From a checkpoint of a small mixture-of-experts model trained on Wikipedia.
Experts: 20 experts in each of 10 layers, 112 SwiGLU neurons an expert, 2 picks a token, a sigmoid router, a shared expert of 384 neurons.
Training: a variant of Adam for the experts, 908M tokens, 13855 steps.
Below are experts of layer 5 (counted from 0) of a mixture-of-experts language model. Rows are named router (the router's row for the expert), gate (a neuron's input weights, with its number), up (a neuron's input weights, with its number), down (a neuron's output weights, with its number) and show model dimensions 560-639. Each number is 500 + 50 x the weight over its row's rms, rounded and kept within 0 to 999. Numbers have three digits each.
Before each expert's rows: a language model's description of what the expert responds to. This comes from a sample of Wikipedia text that the model never trained on.

# expert 2
It responds to: Commas, pipes, semicolons and relative words (who, which, where), plus family and character nouns in plot summaries, like brother, daughter, young.
router:522530424511539562503512485566630487434475522523514454471499632386502434469523540516515504597492512575460545607535468466502467604510436476502523577526550482522525535516496565401514512426509505553591474528487554522588478498475495435512385591
gate0:583533420587478488466337521469463504523466432539556530514494473394588456551483502450473550513416466489559463419518488515432477516454452627492524459482559521422541468494403544443520510573521443498517470522447536539537554445393572435540543446
up0:510531474473475439418518541515555554424517498495478513537508522504487464428569504553521483448519483520376473548538585493474505540529494452562483459468490467548559511532400516478542396494507467516474560463543556523499382434539509551422480511
down0:478510621495491520538516527531513435481539506491518463538545521488544525470521520597488431550480449485535453528494489469491564645634572371485461446396447475426464476494544573520389518428514608614544448440512399563586456462552458537419462528
gate1:507579501576482502567480429443512629492476457562470487553445566504609406532458489488625510541533534583469518470616476603511483518445504503461391511502425535547490523522523441523450413572505575472561492490491495508551545507422354522537459647
up1:490495546515557566540503576410549509508469470595477465458578436542521437567484539401545478508573496558498510571483506475509579599531496481486447507548458470452518522429564470523453391561488449424488535418430556521493536526502481416454481448
down1:457522596516541517470498473591478411465508548571476475444443483518465538557451527543417616499455499596534608482550431495530562541573441463436518527498519454500456437453492439503516513496436501540516559442536512538421439494508444515528586514
gate2:554607500411478545488503519423524560426459522344532459500515491527569444410504505473497531511577432447488520494514539505552558533429520521483417571568508552516481505490524566578513530656447491549537510510400469508506450495457572537456532449
up2:454500564479490461482404541516511350523508518442416473478501545484519470529539466527492458454324398443490505396567481452517511491569538463462516506497417537495422525546479539505532532516544452511489630534444509521482491472493479498546602449
down2:416424467439499526554566513402528460556430650533422403552530465471494448504488493575504406495453525429442504461431548573476542533484443518483404525564525508567489482516429615488484471500496541641496455516478447477511486449507477482481489525
gate3:395585479560481486487428511515504532551554507414414495585485544413455456535495494542526417564492470449553530493406530474516520529390524594573514505507510541457535452547574462564521517653476510436515482518424524542544548543433475442473500459
up3:486519497527607558491576390419497483439407429479409438567415466449435541559511534479522452459581556438491469481469513558468535554534538512426459428480524500398576476569589525552512475464511488536438512568455540414511510429533557564535496572
down3:453444545470406471557427533497435525510476512439479496514536547543524464539488563458496574380471465477569497543525569513460476551456479520472537487525508432450524501496477519499603485469503477372433464562484479529538436406467533462484416561
gate4:438497493396423481574543583568491503551488511468460497514402468545459465467477507532529527448498483487471512463616552514365408526379483475493494609530426420484510456471428518506495467487459475459571571378547468466493496527446497449493431461
up4:532482504527478495455412461421421481509454478517558512491480525579506487431536531444556537513444560462453510549487576519464474400563556494343453445470441456539424425460545498515519476567519502561454547603563504447497510470517628524398527414
down4:448428500512526424540513515479531466576489447515502473494547425544475523483496487555497603482541422495498475515508363537544546468491543458443553506491501453509481511452423475488536550393486620507531432549594544526415497446557500434512471586
gate5:594443488515502543536463428550464514422503509404479520512476503534498505492522451483550499465493471535533522560419427429525421421497426494504516583501547461478532604465498417471510417484436545418548490490474398445450516598461474565498442473
up5:475489517524542477517476454537530477596467524528450514520511508396500405476584486618410425495428541487544477571485440465461405496513466571520439438454573453511504564462412507537386470430435505559505529444630527509539412544470486589531420445
down5:536476479430533522461525484472492470496404449470600569542541519532481494432547499519476611411454563446556452479503509508460444490560468608530466502485499493499490455501561577525468496459410461562408508474517557470519555424442445461464464566
gate6:464460421501381520499509562518445531466455446529445451389533612505513622446584486462538399492571524534505501546564464429502456609497512491509381419440501460523564556465516583510478525495456521502503479512413520482561464482507540530547463509
up6:582572534440479478497544564521378488572511550436540522485454480606495451379586415479599501537495492539460449532542466373416530513483469607536530562570545481528450428567398433435398505524503536581450464467539453548481509449491511483497420575
down6:517491506486528498493475576556458448526458479481377534465555476445568485453521408496448537473514625507459499450327475595497432508522498492540563438470526508428535436468488546475525514510448485504471448529485474469444468495444483575478447526
gate7:482431503437467534511436515481559504432494430504427446463565585465487484522520505497434553535371515537489468518435570538516532572512514438617419535413531496461503488573498483461532452531457427531595465487510526466453518494448454501431411519
up7:489502443483495448462543499517422525595529544433501483467453549599435478444573374600497500483506505424445475566575506559522518487609448491480537468546386531481509576504523474509565557518469452487503511485512540508562495539448539488584512516
down7:497491480454452462596435491368591516465566547505419501478475493397499511493393466468479573407504612508479449512479430465439414499438568531505471505447532508484489466488493552498434441399462507416505453551483506485541443443516470613414444434

# expert 8
It responds to: Numerals in tables, dates, scores and lists, including year pieces and decimals, such as 10, 5, 17-88, 20-49.
router:543502468517484543438520549475619538444496490510454453426487534377534433488588553452539396582552521518503516521492435528559441599466354429555492604520553535530467506524499538501462511466442472609583487449388497514648524472476494454481425559
gate0:477548483467509488457532513648557501446444523533452537471489456562439506447527429587477499572491493446517504558563457451466547577535420465490675542498501560468490597388433485441472551443461545463567548454501508493536462533512524543498481539
up0:496498566480469473634461516378463498510576464479548496640448609538532553556444506388513525489555476536525503397539506514490521483478608475494503521494542492533459503541522515562514495509423534563443431520505445510429572468390512486526466410
down0:409558498468458468493544582443445512567432546496537457551437579547527508539562511530531483519590497461466504477444516530532477473543569487533498560486526568455558532556436455509558499540502566448529481477513407499449489482470503474466484545
gate1:545539470531521480446575584441589612463513431481539546455482453523437397531610555552511514537510557432511523412466504472499386494480464482522470562503511488558495542477485567560451434534415509569577500551485468490545472513552393483503433499
up1:483616481535508488471555503531466465475491453558496644609534518488515541471442567469509490395511517409511475467553491581510529501601568551518545393526524437477512507494586566530448446496567359472520495462537455545485403360508536483548457456
down1:549472565492440487521561609431473417443564541472627420414433429446465498455605488480539505580527535509411553474504361526538439505450590546493442510584555432468523506547423512451425477490466506493518509532452501501503534477531394498461559553
gate2:530540530445500533455550488544438462500578518477450503482511498492543444534526398486491493504515468377518464535497459424406466540530424455570541551512559501574537530530501483439517526451532547485550457551549540438589508427511504504474561493
up2:599378490445581510508415570486515456529557507450522397466524642449507407499533461489506402504430483430508502455498396507567465581504538448592443550583506567469407479537487501472515468533502547629589458505493545473531529549519504447574541547
down2:486504450537542498435489461393493624569443464509518498489504457523501502446477566544456481390517547535561531510523465590463561406524495550481487462511526499573504599478468533499474494494503495462430485558580629511493523557457471468492472503
gate3:555587477506381490440441490514459485595582509446503451522517572519596475514394494496458458510503499567528601494432454488577524481462480477465560537454507465482511578492471543471528470466437499522496663509533501421510529588417428447441520580
up3:476501455467532486480511494499466610513556511564473411468421490484619531584539557472506491437460549456541463489523585572496535443485579546493460478401574459482513498457563552438487490473496457435547400604503487493582492478500563455448485532
down3:441470491574529491507444425481460431598465484633455461546531464575406445446487413530497530521539447474417489437504492546508402579427506522370488543533579470533466538462389501479580471469473540508527483503514527529506506547550587501548571425
gate4:457511479401506653574553553526574410529426396487499487511588597584554472546462564488457519508485436391536477512533480517510428482447535513477479529536559567456459546436504536556479489502448540568548516506502433463526473568481495524478500398
up4:583486568483468454523508543510612490478446593421560491475517468465415523468426323489428503511504497439464529425534557473539490503473485553489360551525502492535500500500453508484509499429476490441543558540525419487500413491507324504514493423
down4:494471348544539484449445441458532531574433471528489500578456501511535509551436551467447484604471486427524529468494514474570541417555470532505562529480483546477536471432549487527484435597486453540506471460523523502465522487529525429528559555
gate5:444524511488553510462539549612530508453526399488600515437541502476449527455511486465505463518593482584501553605530433474542493456527506481493476508509460486568628494483540440420584555530483533560560488570526568605579535550458399438479467567
up5:540506496504591491512509470500593505462441509497511523546538491461487430453489461508550560526467540478508459436496492563452422569506448520522500495527452554513535494512527535538478444409449458472502496520479517513519531438551500570466550543
down5:501546526520559475529457495538460450495530512424494512491513430589466528582558490458516576481517498497383479555398505559513594481496586510496501529419481522529550511485412452443554508508493492506577472480579462475453441472566517423567460546
gate6:503481558551513541526562568521446435499484487548455521543394484568514565517506568562467439517570508570462485412515550577498577415559517455566521631588560509447527547529554533439481537387536468542488538402531455498509450500452474528506484523
up6:515574523633539422486521541498527509551441415434518520445507467489524538400504559404402539511534444497559459513502437481467478498515521441520514431486402480506578454537429428529520599442502502374439452522434526534440519518467444462525484535
down6:529463505492460484518432425572474458545486507488460604603441501523482522473476470578471513369416518481421497566477384498471447521533482515493544488454519528478567517525496559462453571525437504487508444534506451469523581547498480480507631495
gate7:579523571487555539520466485490391524574570467492433394453548481481516583538503363501559425474559568513402497513602509481508533620425443431530445426483548503443524550430499433457480457508394560600512490487527539541589443560474479516477444427
up7:517470478526552485476496424464493616470603446553518487519538462537499631564484484377546467467495551491500520520579461506507503564456575495514447506582528493462473472418598548553519475476469502468526507539462462541511530511562586536625494521
down7:589527556473431458457513528520529459435551407510532560516460495514416491476510549502482515474469507528477473453424485506533520553480541569452446559450463556543578550496499546560452534578464502585537451578537491476495515394546504488419590521

# expert 3
It responds to: The words the, his, its, her, their, own and in after prepositions like of or to, plus a doubled s inside names such as Kriss, Vassilis.
router:510560541472503539520515510447582579438511509483511551489440514424584526477579552496586481559441508526493557550503438487501527534523474454485481581589582490596490542537443529520477468512519526576617475480549515494610480569459520383517392467
gate0:503573427445421601539511458465604557600590471436503542540555428534448523421614556460515511546524566560419553479495479476472560501598456456494454435533437541543547536479512471438466519586404469517595472477554517451454439562583444431518507599
up0:467507490500455531417409483522524541544482467440435548528403464439531577508473565435475460548531470534474524420591438475461530510527513521560472472347455529399510485519531539434440450532597510519521460462562499525481510581555458415524546493
down0:495510549615530464455592453475531485504425528430345573488521463451461431517462505487493409510447458474548450537503581419497496455502546584563476487488579484559426461484554451484549451545448463508536496424469564456498576542458454519533493438
gate1:474563497454477456548507516495540586548504511524496546516513504489573409472579534526472499546483488503473554502546484526470500544473448481454516531562478555472425536496578552533565466551514518514627532521489446589433565506430543444525521523
up1:553447491478553445414524513565401482505514460604553502408503472507622457464412482575534464389559466611542501493591479422473511450479516441511501551527456508559493447340562545489497580458525478459506535468474458486545443506438454585509454590
down1:402480464484445496446556479467537475546521556524564435577558465558411517484507590511451462462511512583610474502506472482525414549506475494467495496548517499468432532519501482509564500464494560473532428527603492557413537498536424499457454596
gate2:504517488417468610558426488542433463548484497490518459455502478428545524557525463514519552505519470528523538572554510499461507531530489419565445493573478471474493459447516567523583551463538512497452571438483536472485498495408452463660462545
up2:476496451503528473505532459505509533530470442562518519489479412476585444498464465526464517500422586538488423477467535444561494540521539453479507525494450489510446513560370485493489577470473525487489505508551428446522475614543424549515524492
down2:497549600532445536512483420518642583540473616527475473491527465575494491439491511448407588456490589469398482537486523373462633450471463478532407547403632467490467546399473458593571522551543472459525566404498474520527521521394548542588470506
gate3:440464457536534498548504374476592552496545454596515519592492516563526633524600473559557510498587491492447573538573471544558479469566510419495501493679608593508482469528466571498416511502396416577510425500502591576557483448523450458458468519
up3:571513590437533472464540534551468634400565530482546508530417620497625561548582475432608505506584456540474483498567539564458575468509495436516608523532495436515460534503532436522489472568571498565570491520603515458497494536465556556400457573
down3:568496441501449520406512515482524547502556478539427514652462565486519465552482505520558514592509462444469473475511414560578487492542575502429494509520530490486481542404489514476474571455506459509422410405503481391486415417540503604359628497
gate4:457462432627532519526543432459503489551577446542546531501503538524407550476552565514468513533467529555412501418460415448427529513525528525517436531525516484494467508440532436475387593427401491465482511480548491471566494520481517426540430529
up4:538528478540474574397495480512383469528483469480547511473496570498480545437562488494576431425602511504488490553509514459442629511463478464518433432498457434473559472528537560542438544535449524460532537541510532559614520521455365586591496524
down4:491434464515532465537564488530558483509523551508471425434459463583497468472517494565458538471524490536454515492447493477463503451453516567487454511433465547526539476496572482523506484538555429497486512431561403439499524478545534464469431482
gate5:564567503431567623445619402493453633534478453478506463519472516402576615496504529468538572526584520465474522531427512493549524511509485497489438574629648394495437501488476471511556483485574553546498516513558589501452554392500548522446516510
up5:521547417492499505569530430520523429426454488495523519435527437594498558528546551512473478502512523526443477459541527562477524465479479529536559500491560536471433627479550524474470448512453561500553445487476494405463410539443391500474504568
down5:551429578541574465456541559559551520550474467481489458484429491508529526541529584559627466469537461497540445514523478525489601510492574563503439496566517519481523556458574479461525437598481494502551560458356435565506489471438574594582447511
gate6:507507524412526629548533488620571472554552484541490487437462564464455566531587507596519501629473479453468464564451432442476427481514504491411591434481491505486462517552426551525614554485527597553520515536530491372481513628416526508471463473
up6:543442408491470520483594520467480589485451392526497482514507474479449492386450500384576574454498534565446483572430478557530413508482350465595476546507486552541513517463541459389404480479508526457505447544534476538469478475505499511522421513
down6:506547531455554486447527518462486432525523504497474394517538598494462597557581515509489426424517524475495506511508460540418534544526502578531472468475583555442554541532415464460571521489525475471453588421442464470489509469449505528456486518
gate7:497537499505524645457570492477440509464568417562397493576529474564492518475531540502557598631542516489502556481426501483537616412498486510490567530603463487604454589442533492466462562509560515541519503523600548451485511523448605499470499545
up7:466509540519504617570479521473506492516528518547466491529519442436509479515493518508528488510427440430515501448528480461527554512481477394528575507376480493492461493427538507542453508446582542530593573444478467515474462454509527464612495487
down7:568518567463459548449471478477519452542406476525523485549562562515485483522501564458487550483567436403478562624505580451449589482549483490582530510433444415515514588504496442521629442506435458506441441536552519425574509491473527532509501473